python train.py --n_layer=18 --d_model=256 --n_experts=32 --experts_per_token=2 --d_expert=128 --d_shared_expert=256 --activation="swiglu" --moe_layers=[2, 3, 4, 5, 6, 7, 8, 9, 10, 11, 12, 13, 14, 15, 16, 17] --router_score="softmax" --normalize_top_k=true --routed_scale=1.0 --balance_loss=0.00469 --balance_bias=false --router_bias=true --init_std_router=0.0314 --lr_router=0.000729 --vocab_size=4096 --norm="rmsnorm" --norm_eps=1e-06 --tie_embeddings=false --optimizer="adamw" --lr=0.00215 --beta1=0.9 --beta2=0.98 --batch_tokens=65536 --seq_len=2048 --train_tokens=517100000 --steps=7891 --dataset="wikipedia_en"
Below are experts of layer 8 (counted from 0) of a mixture-of-experts language model. Rows are named router (the router's row for the expert), gate (a neuron's input weights, with its number), up (a neuron's input weights, with its number) and show model dimensions 0-255. Each number is 128 + 32 x the weight over its row's rms, rounded and kept within 0 to 255. Numbers have three digits each.
Before each expert's rows: "mostly gets" lists some tokens that are sent to it at least half of the time. This comes from a sample of Wikipedia text that the model never trained on.

# expert 9
mostly gets: " K", " pl", " G", " L", "...", " ("
router:126121146118159124078132106119071100147086073111089113116153160164085173106078141103116131108114172120053159107125153093132081114133173102164095071084162121147121066130145104151128130145127101098139133132105097131099155141087109151150085137125152120127122136097146093140069109183147147098084173124073154111147118139171093119158132142103187138161169165135127085095136158127142091162085129154057121067103120133140113129109098125125143131091184154187120084155141069129121169136152139089100097145132101152130114117088145106086125155162150111102162087150161083145149070084141158111124168104159200108164074135150083156119162110116090167096196138092061132170087134142195203123109090133154179136129124125083173081182156152081133096144132231119108178038164183144155152082097108
gate0:092103155159131109128149095056146166142098131150110092077150092140137158111131115151101108146165151066152009114129112098175132130124154177129136147201108100060126103086097125117117129155122161121123166094113129142152145170120117090118078121085175146095179153074147173159091128127127094122160128146149157171150119073077153130112110153115125096166159148123125078057140147110144194162156131202129132158113119179101177106132162136157147112169126079110120106108181109123145107139117133155177065084108145139090109126107132158082139126098165129203128128160110102140149168074164160116137101160058091067151133163061179073147132111182147136126088048187097120142202149103142126161096159157125089130099196068132117166114076108123142122182137096116151106077152146139119135113107097
up0:117073142144116123152124059159151113105090055190171140097186120109100117108134169163137130155124153169170184152146113106160100108123124120124130112135036115101164138121124101102149109189141094188151083117112152156102097175071105114174139098151144151102100110110140180115143181076105135043152108147084156148099157192125099115157107095090169139132041097156114155151165178122105145096092117087148138152167103135145124140157140100070184152068165131108138126080071106101141099088083134126145064157162098105118169159164140115129139108096153058112097104145137109133183156153189167115073121130104126155145148076108192129123167141110116179122130160182110132132130137074119134126092151164095153123190150176153149035155170093117132074152106151134095096138086111106115134186139136
gate1:119120112122074128051144176129159150116155094138157123156175131099054138159156156153171148093112127108129130117116095181172133131118163132140154122132118091058168124130102120126128137104114162152108052097127097125129125109119147129136169209124134063131112118084093096128104140093139070117111125114118080138157182137150145152155177115090161143152158119164089109120158184173111130184085109079115155102127048118079115160181158136147077176081148129157193113166171055153198141144113123079130131140176068087116094113086136094124110115116076146156163131137084104102161094092117142094218114092061151105161123090124101140113207106096132154075117200138098123185165160170168142134134107154167187121130113103175137147060129080100135129167125151171144147158097105148095152105108128
up1:064129158087083147137102139028188110138091132095128174104163145142112135142130143119122233123158161149125073122092119150183161179115170119170121105132119094060163094179177136130084111126170132162114099171184107144060124146125137140090144122155081151122181093075208148102192108105128102091191139144085154157135105112142131173126148108056132108101122148168095135099134143143156127107154113101140099111136072118070133105192138077155092094135111128140170181086126145152168103067135117124156101155109131102146077167188113088120118099110136120154127158117107120065132137161134160115169129103080120082180157074134140135124181128165135108168140133105105078184134132139096123156061108092175134163149183118151120130106098137105081112137130170130111123123062153198105097122141074
gate2:062113155160128205083135041061093135162105069109073138108167099127115211142140133162170079160153131101167125113148086104108123177106100152110083087102145103086124158172188150146120105138156151125106107150089077177088102152119155159143155112102130157142162127097157070086165101151128149152129153137097078148172120101119124167068109089130110090113140108140126160149131155111118164145119121079156147134148058159185108182141120124123085123129111126162168146159112081075138083123090109123162138116119056150107159140105161142110219153099149111112091150090163102160154060160138071145160094107116164115118191109166160145100119176129145118153110165132098134201174131129096114136158150119103067115118108119142154110132120118183086161122165145142078089140136130230160084144114185
up2:078116160158149158102133043114108112134090111124074145121125092143141147134129147108126085097152109111143112120175125172061136164116129137116100177083159115072126203191186147140091104144149122082126121121141112128066094111118117117182182173150113185174176119167195129134174106176167158128116145140094081149153113143096147196170163151156062089093154117146092143187121127135106103117102123101131104062120129112151090201165124147098083123111110092129135188159111110095115079095094125105220080145105117173105106139161149155098163122133101110099091081125114128138130089090118086147158117112128179060145171079193117185110149159145151134136165133137138137193114135142066172144150110163114067133066153124112172075156163134112106146113163139152106116150097149207171133155144146
gate3:080144119145100127096140107111114099194151122092086125139118145094178138154130127102187159170165124114052197141165086114119163157127098068140118110118124073129145134106123083145096127126162092187090116148098125197174208219086116151119170102116118043062062103097095134131185081131136116063140107087135177136183157118180121139131154103123103152149137136066145083079146168074093078145074094157115106110114125136166117153058128070106126176096148161138185096068057116123183109148116125111143179173126100114142118164126113155164158093157107138114137132102106130138141105138152150152049077148104151131137124130097193179144119170193105094165109121156119112135128140107136129103162189105175152149136119151121125159144139120137168135130153141128134113136093139078094149088120166
up3:079122116139142111154228123076103125123152101145119158149141115110084151199109135143154090135120089110150139119157126087116104127056106152101103118182147084129080197094140134118148144134167125114093152145097137112088221137088151170148106150100126096095180151100093134162136080108096110180108078102085154216198128079128128193172069159133110189107160077173152110198085124132129168099174108156138148107121158108084124105070133112115117119137096187155074126138084122094130126133194170136142161063161149143103137099118112092111124133129132111126184171126145090165169137109146047144160120149121102185144135171094118126168143094158156114138117191161165101122125181133138144120157065185158100089120091167144122102088173120163142145179115112155163159152122085112124135105139088
gate4:113184164139138127121075117117105148104131211129065103133136110141120051128127163090130125150168175062151127105080189119149160155082143149163146116086135105112036105134169117086110048123132137121121120102163113153169168081135116105127176161132164129149183138069198155076187074097146165054173118101085160145161126097187094109093137107152163100089180163085124091088118087122149128133123127151162073128137145130115143164125087149143112131113097112120124146121125097095088146094128129107152134104092081113124095108167188151137127118110122120128114167115114175136132169117116181131064151162147105089183139089169084085136141156077176079102059139174049077152135177079109180129129099157163128153182183132135147122117119122118116102150090127175087125117104150185123098138155139
up4:160091093218073103136152168124151088172116108129233144175146181102161146154110139132134125101183181142126103144089074158159122118161137142110105134185122129120197148119170140093092129207137124134132204124105173150146068175123134174127168079114169080102085179165101078164123108199124104160104153145155139217098167126073145144123087120107098114106125156158067101104176138124110114112108138142118135165106085136123090125119116109106092115136103115129140121104119124127144104141162084136135163157152096138130109154096105135085148149138147153108107090092117042136129071127129083094176111123131139206136136121187136142081090094171129117138137116124181127141134051160098092085166138139130102208120118066156139172121116163157072111091112127101121124121112080128092121138083062
gate5:114078104105073155063109087086111179158100034124164160137146149120108185146133142169115143187132089134125110027030160191133133109153130102160136168129123067175185150190115123148107122155129082163194089137119074081141152100152134122108132147188148156134134170129160108139133123100119138146106128165085148128172114103118125120173164117151120123111107080126133093147120096147183110144130139110159154094089098165109119132111131087126143114145115123169169071129090192138158143141111106099163149100083094139170038119128100087143152138154077157108079131083131126102158130200137118154107125103112152109119130133133118131199167171124105109180169160102158084173128163090145091109100184142101169151165124140098214128170138123102145162082131148070125105085108141062134150105174134
up5:099123093106084160176098058151121208072134130139059150166139134123107104086112186074124107178172140138122163102135144118120105150084103117061105093090158180127141105114121145116162167068174137103116145108168113068141223088069113156123156114121149158114137169112108131184175118134125130089166026177116133063120110205176132100095087113115099184066117145119130103111154082133141145152176152147133121133134075124178136147138160113147149132183127160134165131104140135138078146126084159110139159131121143103108103161177144144117156148130121180125165151139118164100116123131129125132122093087120108217116122148122100132101125178130114108073150111136110169141064175127093101162112118195075140211087111114146124140197142117142173161107083130154072119098087109098171129165102132
gate6:081178174160139133160116092148130179146153145129096103092156110129102085117119115177196141110192156058110093162177144076145124161105118190181118100150088097081126102131146143068162110147166121213127161178121207104175130144138084117152119118126102139095121082103079127117133105123167159089164130219150118162110100123131068130142117124074199135129121120110167146087091212128137108111113160130113156096156130132107035102102086116131114156175136122078116106109163082116123087111108142131162139108162154145103122183105170142169101121118158087197064127128053147094120204141118185113092120139094130137135095137177165092115116178119111179061143066150114146152108125135180141135172149100187089134122133110154138121123118134160148065152135133099111088115088120114148115132121139
up6:122084152144155104146167106119159128152207080123171083181157116145103103130130171112063078121069133068159113138075131188165092092100094175137133109102095160117121146144101134109205147103181102132128164069077122120187144141172067104136160055113193132149135128110135134122124112167103126177094114115160168132111115144126133087133138157087152169169078071113109087190136114137097063148093094122119101165146149147132160113116131096121182088075106182169146083085086177122146126082125095136135102128135161116118115120147088175102122122153109145112132124135140115172091116133124116063121078140128150143189126204079113110191125134115146117160142140107146156111110022150146175146055177113136181166171128101168095174160092120180114143123143114148110125189122137127092120119105069
gate7:121061189183089128117098154141126195145154140122121122156114091112101135152142138104168181137117180098125125074102129159182175113084105119185096118148095067125090122122177140097117111182183119140136171079092111096149078123116155101113094123085157066104160089054147100168156106155161117132145193164166123117107142160165094189145134109073136111185159064130108106131188147138088095105107141146163179119159037166141148203118122109099066112163081157123094105121143145137143090122120139068101127105124167172107107109105136178134153122129142103148178118075073104110207146147127083109118143123099134118151105171078127144145089125116124147131114112176129128121099141125142143128119213117203164162137187116155173125160144165127166126163122127132159160155120042091098096167122105
up7:117073148136096104082143124078120152095100104147093154132152152110065146174105182160178164090102196088156134081181079133125154119132121122145128095133085074158114166094142155097159140180138159093132131114144124128111071128125100074119090115053097160138190116067108100163119077156152100118144093186138127069106163177143138158109163127082125109090189170125107091068154183106127108120108121163138153128137094154116172124144126112126040153150160185105113141106153096131168148158066136067057111132073151102185158124126186157126132130124154067106149147130077155149172127171125091122111146117122134079157142120094114149145162153197132178158128062152177136093119167119149144093096184196194112176116141140116139093150159140132156134116092129158136162068116105142157077135141087
gate8:140123120059133167138125112109136105121092152123159138084152140177143138184152120143156148082077156094150141122143095125117152112129139175113073132147127154141111079099141123098107115132224054146175106078135121178138164094117097117124072112162121149166081096175103114100142056111085140123133135122168107158137154120139202096100147070147158152148129164179146128155199123101149145131155113154184131150120117153120145061057157176089119137146054151126164106071089103131185103160165188109187124106125120100132153121152137101078126167154142112128115195113152092150125099059109153112117132116157093134090104152162058184115098164158137129122087121092068082071117047074111093132134209142102125145058154133129142117171145143100163105122163153092130157111167123080155146115094169
up8:120128171084126117156152097131124183075061102076121122176089154158098109080134153064091142186144119145079081169120173124109131202129073122169125089155099104093140182152192135084160113165154087127078173152095156133088099101090156113133132107180167131085129127083152095177166074155111160095055169133180125131159143121164119128064098121186130152177120095090118135160093106153166149122111130124126062084142094090137114173195135155127148042152118144107129171186106143111128087171130162053098158168158077131124147108154161128139154101124102100050124150143086178127129174189150117127103153123110153115131080103150106157092141131162148169116150147158124115140151148112062131150110111107089140141173147153164139102095181112096136130070135179164164156091133160120114146114143104
gate9:178131114122152170089134123141152123096166084110137136116080133172111154110164138195147118110106130143187109096152131118134140158147090144131069116124143129101145172112155143125143094126130109115127117133079082137158134093121114132165119158138172108124143105096121077100125178160054148182111095127157093130095165195117153118156125121168119169141123046120118177144090147125141197085108095142108135126173125156052068146107131147155095129080115209153172103112160128175177119126082131040143116151134120117145152079178049108144116207132144060139141139127109167055059111163173131158167120171109134131143102095095070109081120083123125152115146151137195153111099080118138139093123125094137187143095114145160114087133108194100156085106162186212169075117147082124114120134071101
up9:114166128107142148118138095161165081123175123089125134173076070153101095118143112159127122207089084152169092113134118098144136102110103172177120121165120099112136203102128132116165126167143173128139094118116158185150155104126081136161107194077143102149103178101133070188076117188056102153097133136163134106104188118164171106113102134128094162113145096127112185114120102191156155120131082120129165107128160096108146119119143154179120119065129190171189135113067150162154076173103143099111135190108141150136096066154134100150138160105138132105133093127096195105125109127146183153178101175180132131179104122090059080105175089083158169101133134106166141128125096127124163083074118113173187093096095172121135080105108171085117112106108132152167062136089131150145122131191133
gate10:140109140144134137139147103113149123165149172145119117139199154126096127096120148146116140119184157123104046081116096126161115138138105149155118102151136080056106182111110101132175047139132109136118131124122088167084107174109146116151123112125073127155102182066106156177105158126132124079151168131077146129097152054133126147091049105137045107135118113167170194073110162153173143109141092100173131152137100158095088147178173146147125104134111114159132138141133103085183129168113126073148099107116059129121119089147160175175149158106108083101079072100097152146211112193079119104216127169156137149189184143098155126071101145118140116053103142117153130137163163098120132141106167159073128099141156100141137118121205120162184113136096139134131110128122133169125110134064175
up10:158112117125145145077162103115107081171159201114140116114141101090137151088121110119161134184138166137126087092127106113100149139166131133180085103115157089118103128132094174133133070167178073106121115095129145124122121187092144114122064100146116120108143130135105093188127149129145099177172118140135115171116160102123156139095091134154038092137130093131145152125103145130150105134192098054145174169141118180141119164175197117082146116117130157174133112128138128105153150144110126124117081051064080101139104123165145092149155192103061106073120113126101175135164132162139135113240054107188107081170149129093129137096071116128124138088163160081177117092156180120167085164151141095083124109109134112092172132134135157164141194049112112079088134171155174179160120132131130
gate11:130098147122161094110138116120109147164095154127151158147174100136107217173151135101131217170144103159139145140152165097148067172160146156127150083143147090128097144111104118091143170126155094109142030198069092103146071164115144064113127162145161135130147140144123094074151141138136142191128111168169079125114095138149151098196138126182054155137137063077150136133175172104111144149096102154109122121091111109156074164151131127092154108109133175100095144137103141145121181096080095156147118102120125147139104142152079091130102155093124149119134168070130112096131142156159138155171147183135127109125121156154181098116108123154140104094148103118071157114104141212168100082085108128141160127031127102052174165149100180172135077117115129174107134150178143141143217135139116
up11:127163125142127034105072171130089130161082134123131166113119181141115140131130123115139200119155193142111126177186136140077187142106101109143121147094180132111170178116159099145149155143133133074030121149161172114137098090163103149188197138110126153181144136154122123068117141066139069158111147185119109123176106112126140097118154148078106126176142110119137117133116138148071101088085081204119100096084140101104083116126063155097088135108104093106123123141095122183106104121098070079079108152125155153123125203126133084076101097190089189113172156174100165102106134110156166133191123109136143141129089095146138177105081108136102082089114100129064148116118153165087165092137124120107173112108144123132151176058154122088114121144157158167142177117148100093132126133083142
gate12:098176168079127145128104123104142143131116124164116142180154146095141171168187102117126103135224095147164130132151168085121097190149151144140126112144160139107105185151111102120115113126095067168129133172160129134072144121130124146132184154153158160181108178153116149125108117075061134115117110115205108086094100120092076179126148151107206140111122200170130108092160157151118059053067167151131119087053097095089097207100131146149124102190116095108096143122091117118121148141130145132149150098104148119089109172145076178102110154123119112133139100113128135141168097095101168126198125099078152150125111090175104142121165082089089114091086153087104139150185125101125170114198086119174148105057161124115144121067173127111152146192130128133151067109102130085127150149141108
up12:123052143168120164166128117064134136170082093088161190129112163129140138057139114111151139129048115137132156093097087144112129138081100166130069123146138131113093099093148152180158143120178173157184169074075206156139116203151138154174104129123105172083134122147097090086176135170118126121144107077111076164168097171123138102124169105187131083118130135135111086215120067144099123180157109073111125168165132108142126088175152134113162101098132128160144134147100140111129106158118122146108096153140104119094120148103181074098129189149154072126174122128102111127127128121173073089094089143133095128208146101100139067100070198152143149142090115197112091137085171180102107124105108092136085146106136166163122094184140123140105152125133102110145119170101147184163114127153140
gate13:163119144095178112040109132128118146129155082118127090108138149147075179164141133117126106179138112116120122071087151089142128125109132108052137136140190134130108107183073140110108134100125160146124069112188109114144155162135165087156120130148144144145128151240084076082149101137080140151163117150112174141040139136160095131148127139127143134167091079092106157121182132117179180110073129140139174101118174114147124121152112162166157064105135093133121111134090091145148174200171139137118116128064109124133106091195137126102128137085109120111136171122128151110163081061177165151134127118099058135121159090133083100111165173083126104135090147125096102164122137113140204106178129110149136063048112164150137119141102185092147137108042149114151094172133178132101185119103118
up13:160104072103171112069176117141168112145115155116121099096170134166106136170125139136072115205091153144160154108078098114128134188150130176137132080113077123145117105125094104105125136118106176119175082139152121158154140107127134129065123121088134133120154134186094106183112154116083127082157125143120160112108142151162126132141091076143088098120069147111117140085206126111149133097135175199110158124079110169106176099128127159096180053091151156133141106100141180117194224155177087140140116156096105135157079099200129117111127130118126143112088140097076138152128144125130113128168181103123077104176162133101067109143114095134136146139124124056142115101117106161190156061185132085208108103079132177146128142083100199142106078108098136108101146174152116102112200134108159
gate14:056171192162091104152106089115077150113086137178128085145115102144057134173120144161154098178188129101154164116085124154116119119147176193183144122133131088140082109096102167084130104142130117109145140072157178146191135103117171097094188101182106135136121074094128118171094101128139134093084108187047168070134108121124095196154141123084176117097179069118135105111144120156122095150132139122128125092115124102139076113137076161110126107129121152089123102146136119109123146116095131115087114150132122161124105163115149084178168172139102133104099158176087133206097123152110100155059199109126160132087113172213124118131103095103047098133150175172122103116156126110123132124146168164148139116132120190107155088083144138134126136129220084117070117137160140091106148143187136
up14:141124112123154123102147146146150212111146129129105153182115142216172103111123117097131122102131098184136100095103173114175166058095076107089203112165169130151144185072151120120134157125185149149130154170114134136100102129157111186129107215122137086113155180116083145070169142174137159132164131076160072110150137156124141110121102102181151187106108087143201152116090126080136137083082086132127128128174083159129150069081153092130104182099084114115096127128127124055140185093141110151126126114093142159169138123105146136124130139145132129074183184151111154048099166090127129111179068171134080171109150072135122121106118121203204129093166140136109109152145161142123140159139090093156150122092154189123069139126148151118132135071146117153126145087088106120150102105134126
gate15:152170100139155157114111115119140093180075175119099103144084130118135166072128143150150085144131143143153170121159086107185146122207147160161103146065086102175157117073104143129116117158077162113124107066094098133158161096130128113160129056117095094136081105106147085176141142138131145128096156116121162068114102169139119102144191115137091119167132092118138096094179137171168118155100129183174092140075143179098151172117113113117166083157158061130209154087144144138140184143117151024144188148129112121096139168084124179145109056097102119124140147114119147065120124112117199145107132140087129146116186106147137078124104184153066102073116124098103144108110115126161152096138171114117115134076133130101162091135167114118125074090157109187167130133123119205092176108087162
up15:084121111122141120150173126177140161119173108142090126117133053117161094151131128105086141086199099120157106144100186137159125098075157168154117102124100174193152155121135169125121095070115163082092089116140141164118090098123169076134076130142074170145130138111115153189124103103050060169158147107101119145111135098126150105130112175198183162128149105123092200147102113146155140105178143092122141116096150122160142101152155108190145083116141177153144143160126101126104119156132127136141107137203125169118105180106105101052163157110089131135132126128123064134117144084093089124188143123109107161135080215080117128131155017137146170175123077135161180136134105153091148097137081158145144112133200173126113076082159137097131107135122089148160128116199111121186150107148122
gate16:106146136107118070191124173086160152113116131142137142065106088177115186102115183161154136098163110089115121113124102178122113168139116181184093160150137086112128167140143136134156184107130094131133125103143113155150104169096184093116070158071107175104136137075115133086105126144141112079203189124165110172151100134127217128129113127085097126140161113116166124169144152155130089103078165107118130116127104150095173069102096120155109137146062187128114157112148138080199161151160145129145077129103146160186090102157114137063203129103105131080169103124166140103143145109108073138083177095085140148067150138124079151101105078120127118146114158145130138117187144130156093190120133091063092153141148148170103125125122079224154127093118139103065125130134104127189105111064133
up16:065123117132168095125108187151147099088140129146130109115093109165176111118129130138145124140167086077096126145148060134104144119117102150118181136192179124132177156115133100117156154139120094135151119153100135121112101109089157139147150136101146077167113104107109090099078131128178101134145135080095154152117103123197138131174148081089100135103136075157069106173151169145144053169106107080161073099090092095165117141171093148160154118087144140149136152149192069092202172122130142143107101127121111122090093102127081158059147148146101132108180105111125094134090148140060122155118124165114144157140139165164150171110153129058152132183125177137165074143118165169163241108109094156127170102109131166174079126089087113195102100091155095185160180146118166160153082184097096
gate17:127100189072122111081145114085120140110114099107142126146106085152078161168129088140191148184098157148132108091105129125126183150092176118128143150149062164145114137120144098112156098225116197114072104122149123159155124149095111165143147125159167179140095121095187167150150125122150147123116104124134034222135107113135105107082049120084101118186075161115163077123103152129143125132149061090118107109091124102113133171109084103085108142107145118108126152146095114171113105067142086114162131143144178177168097097164150095123149102136156112069150133132135134106145130177143116103129184107066157144069109141136079099131143153188105121129107145171065196156154143123103109149074123133091106121183093109118216121137158131113131130134161127147091101110161120120123166060048160
up17:134131134124067133072130137119118106182100097163154081138107119110109137120156113130161182154113160162127078126120121166136195093079071173114177131118132071062113125156114112111184131130151120100077130115133110116086149134128142094161124137119093141147101140095140059170187124141125188124119085160153149176160132098158148095106069105119141197157099142123170149165103209169184168105130105125153089113179115130140158111180141140125032165149181125124078160154113133100121086164180170119085120128138039140178078160118157104119106134142083163110146104140130077151101111157136111103157100063189137101169173114119119059123141100151111132164122101141118138072176137130095084108182134171115188148196096080191111081149084111090149133092109163087094114129083140110137087142128118
gate18:143131214187107080050129173119124129139125143131138120128154100117104169146139108127179124114132138102146141084134108113159166187124138141145115114164123082072097127104127101155117090180100174170105083159141158138155138097148155153202161095129140085188109060134144163190067075144084125093139127114080095123149127080123150165096131109073088147123155158109166099097120165174102156092132112182153084152105121123131089141195096121125116149089109106109126127156125113135135131086141112177139126127125063135160125130072144095120128121068170035099189154086131125133212128185118126186085142191130153115053099149076145119160123136144165077120136116149137162140152165165110164135106115178163110160158092126123188168069100054133113113166145097132145104130173095183117078144121094
up18:098126122159149121177201177145165130131146132150131141109086153083174117128145088159105136183085144134139140127120114139074098102120099096117080136165144100181086135169131127090193210134129114082140117139124113129139097166098133129094092173102153136136107186088132071095175097159132194186117110129208119148100100151104124114120073181184100150129098100174139170136189122107130126170129179084074173127141154181132165126117182137099112114172117112123152135043072118123119097176115148120118091080119141147097151112111055112147098126191120147106132122166122116169108096108126101148193087077176163147184156091153084162074102145131089130150091079093132151102092104146113077124145105070079188134121108094107110096160111203145143132118079140126090169133085150098106112168139080
gate19:164155083156138086112116128111128086154113095106150130139113161112096124160131154213152138103186124144137172134157108088108094111176123101099116078083126073093098080156156152117177203139089093140128132119084113160121142157149107197104137090116084235071151152094100150114182154130110164092204158186127131140083146104118099109128137084124196109067149146146180168143086115127101180094208153161135124066148148107092068135121154082129131166145107080114108087124140061151153069137103106097129118103117142107120128120143105108077169120097160136186097088117138137145201064112066051153139122092102133094153150114153115123158085132146165099136124135105149140137145112127091114090180136147082146118102150139186161143155120118166151114119107104109132046154130077130107171159154133
up19:161155109141072102119100108130141128104127185074134160158177072108135127117122164090161111129136133109105155156109088149125122126086170074106151150099147176112105148149069113103102102116115097142093098124127085147117086085120127091094089114170162146134146085107111129138123206131136105189177155174140140134081082175091171115104178120093130107133093100209167191125158097151137075172149123172140151132141122119127111145072083131134130164104163129111121164112164158172087184084077100139177172148128180141102101078185072114074132151097117138176137121089122143102128124055122220125088137075138165180064114131048119123073101117129173139140116172139130120157143118105149075162210167145173135096098181139162142148118136130091158099164193104084083124110128085129168155141106126
gate20:139131147123089109055141173062138141111148104125125086158032129080116122172141120131090106140168155127163091090115122122117137116193112131105138155118236185085136120177172159154152164160090110113099159127099111133159151130123087125188120173137181106103132167056119161179108163133127154125124083184160086140138122123099113123124109173085146119162118085147113145072118219151095204131132073116124138146073181150117128113109107100115114146143128163144054161154173090068075152152088124098138109136147130118101116149126097122107107167082163100120134136130144116107170121180093138188201085098127110148170083119134119106105157127129084117152148073124101135120179105157135105105151092126146215153109095050151123094081190153111097130166089145143152118135110100143172110169088094
up20:087117120127116090172140147173159168118149153114150148114132145080187110124105093149146109060103029086174134143120085172105083089141086159166134120101048115124115165094113141109127155157122103133113215145119125101128171153118102160170158128124122165131084161169130126130062157117216163208116152088113124120177088093117134178189143066210127145121137190133148122165151117128084115182145140122122119126188084085112090156108124147083099177126113091124116066112103141142110125089107103158060141131137069132123139075131148090150143073134133184153124099177085130177084060108145125147099139137132132111063101115165180126132096168128150110100121088142163118086122171117110155126096148122112121156118127118166115125142121154094165096144148083070125169125185105159167066141182138
gate21:133145103113135129119137083170175092132105108117118109087138104140094118194138092173120158146151106132130077129134187110142104168107160116131135064180111107165141136192132113079132148146142168105150115151117142214140187105094063107155099072139116131127114114133101109206116138118122117205159160088159131179091161099109124107100109150074108130105085085150062110081179107105141150125126069193143209152106162184106154124114127128172127075084166111121101100111080113187159094123120122130173134104175149154160102074145167170129123112124150130185173096113098061059160129118135129148178151193147122109091077190096085167090162049084137140105101121113067125132121132141089102125131176096118160086052070112113104135111137158154124131130073154109097110127129122152116141176122113
up21:094102188168098089108124157164138150118103125118076152083137085090149143127112136191153133105104052170108088093148074108111146071161141093154139120137116139140159101092144147093182137125073148063116087133131060118095127107142126099141032100167103157115130101104155083195122157118159170155129128077148133171079109140075106116115105114133178190182132095124173112125072105125127166118158092187110184105156081142147106100151147111169179090107115154134100113110138177181125125084095120049110165125112134123131117103068129115089128128120141093170163111153137120087178093185130128132207153124121154146107147185092133102168157073113125134185170118160226128082116147160108109145144140153102105145137066104114129158169172150164104122164139134073156126160168120138199120138121089
gate22:104139117144103195174102100123141138150138114131082135082133111143160087132118173096149147130137134122136167185096182109161151154161158137103147082137171089119199119144127131087117069126179126115150132158137152188151170095139157094097164096147092146139143120150132109146126199160156085086087136189136163088131086106155132188133163121024127108135105103115150139123146176123146136130178125070140150113188178169120057112121143107121122116127130078135105127130092046132123155179125118115102172111162189082110141154077130096083129137048046094155091129126123161119180157133085142076085145167108135098115112138167147071116199113063126126128136181087097072104088172127124171147106118148091107115109102075141088093113103138141133107156122091132148106144137164146102229141068141
up22:125140184211097139166121127084103096143126140121129155088128155101144134143166170107124167125133176146142094142129085136117159120170143118102103119111163099147111106067142173150049149132152115120197161191177122093167151144150164135077097156121093158122112122144169113117123131159102085111107191172139143092106158094139151089195114076066134138137145135123108133095155182179165087110105141053122086114151120155122092121120073131083174140139087086128134131083048099101162098164118135116113140172159140141145132128125182100094105126137073102134118144113139095101133106112143143082083095145079119089110079147131210145199133200113133122134207110081062112060102111151117111114104119141130071145131190157133115146183077106196109118210130066099141129113146147178092138111101156
gate23:076117094137096095107155135126119120063081097131110111107135111140166120134106086151143071148086134127124124061160108053137130130220109118149123158125118129149097120063158119145112132160127135166145092160104129161144148115162110151139113124136137161140195087095128152196089140175111210082181119082149147081095128118162181152129097124165093082112059159148202112082145153136141130076155131135163134104111112081120149157141099087124148164170152073136112091107092202091134187032082146126123138168117166152146213131139125112117145149099109114099180175119157176067142168144131115103111121130119154079134147125089204078130110117132144123154117143173130165131150106095096078115112092109065113207102148139112170140072144102158180068177131104162097136124162156142124154143125110
up23:079139174163118154110141111116094127133095178129118107095162153194094107151100162144159195124182144092109106079125206172160106122133132087103101077170139132153124094151150192152107106118138139116102099137147193132215156144128117159085100105140184188164165121102164119078156182145079110154212147116097153187144131109151167125113130135159181119083168135113133182130127077150117113125087131089082142104132113136080081077106079163112071135149154128128133088138134135068109130107123147164149150127167122119157158105138083058138131137185126186124109098060131117116162136094071107125079121128159115111136106095108182142120106109125112107149136177120087183133198106146110095103088122137144210138126182083102106112131171124162140066132129110059192078110126144075124185131143113
gate24:154181080135145166091093103087132090165163136124110182142099101115107092095123146194148114163131081151169118103147164176124103116109161097088145149156162089121114107110131149107114108126112106166158116075084146113139115114112152113104081160183148149130114136150005111128120175161070049103127125147146075108134099173073106081121180142112111099120193161162102123154181164115154141175093119175149066116064179090132109134120117133132108115060159130093087130151048155153148193221103133106119161189112143175172107118123083131125163114153152118145162089125101167108175164132144106127146111113148154153127169094082076118155117194143122105137090145148160123161120128119115087086190133042117153138089161132191156142172101160096136131101106117170126156134171128107138128099106144
up24:164101086113129075096104165163108195097047154160161161099155154138119144158131163133087144116090162151104088141142099075145130180111174132108102118139101121144136116128143109138160119085107054103115128108150135082102135104094127103076108158095100000139137133092226139123071137114128160143102149097149159110084136157146139137141160115150149153142114115142117111108091125135087147139179188094133155156163078206160164173153181125131131151092127113167125121173172153148135102070149112101144158099158165069153157132124153147115177148146116146138119103097153149133075097139134183191078157149079137123131144145099158123129064092179162143132095121094107202139075077153171172160061091100126109119066081135158107102110096115108147073106137160094145137135116108119185148101116133
gate25:107158151135096090140134139134106113133101196142185109121131069110096174113128106217106178100176044158105127096175056116142129117119124133115150118120110108150182102142131106153187129121153138173097151159078129151123104156135187182106146091184156109119144097076155128100099143146124172136115143111090077117189078125150119149157121079123181165149105060134141107120102201089099181142149115178149127090149117167106143110092101097131141138107080147038112098070127109171098094134146114134128101097149139130091148115070082136113096105105129134183153125173143116146147085152165126088100154155122137169118116165182161130162085124147083136084156185171091051128106138120168181146185127145113108145123035088091112175110158085089098111164141098130183138110102183106158108144101097
up25:098110148134127144171120176144123127160147159076152149092083149100124171108123116165134234077133103125109168090124164151086096123118072102052215105142153152123127136158136110188133134142078117143140094150062119092123114057177183190098124148179134054081143093137138114052142150130099159132143118114130078095194057201137167110140138092136110127161162074149156199112127116108159097147103099156090180088112125116122155108096142134159158138095068131130129124115121163147111131135165099165095146121165169155094166128043128133130108069170139153106154156112103140108116089125130107109114096162075113169158162099198131146112107159106138126120155144118128110157155166138095187082154140175136133133068102089149138153161177175088075116136170119134177099121093165077145124124120120
gate26:096105156110131166139115126098118107213172131092206137147136158081104078104129140176106159173161110124092094118133063087160097127107113071133088125160067109154124084161171126183134190137140096113107148167086132147121145174151152179144137179135084149144177203090073127159085137123081178142107218204119147161193096102117171141078114126080097124098178106111133090107199107131163153149106108134140108140153148093138119096106096064156140134160081155140099078134122139120170106095173159145143120152135097094174083138122111111102098103167166110149102098069103114090102153138083124100078163147129173146166104141143161143146114127117122199136134115131082137086163131140091167093140146125150108099188187079145084162117129125134129157096148097104144117075087112142038121136141130
up26:137095157083143136139094145165138157138127105101106138185136106104105128113124125086160129064150123162160174229111149153106189168120113116157164139157151132098135111118106140115097108076135155119101165150148149128143162107136110115152095145164107173057109137122182130148130096122110132081195098095154134070149156186062146110103103110197168164084056107159097126121043145181116113077165144125118111153139138137078157137104131155124098069113144120154153172128120164072120107150100129045122127128190139114136148119160124082138089158147082139158094139193111190098126094127207097115219126149106100122092119068145122130066156107185166073183163115097123134106065092132143084119141128152123116108154114195111137108116136037139126078104110126153109121143101132104190114126137107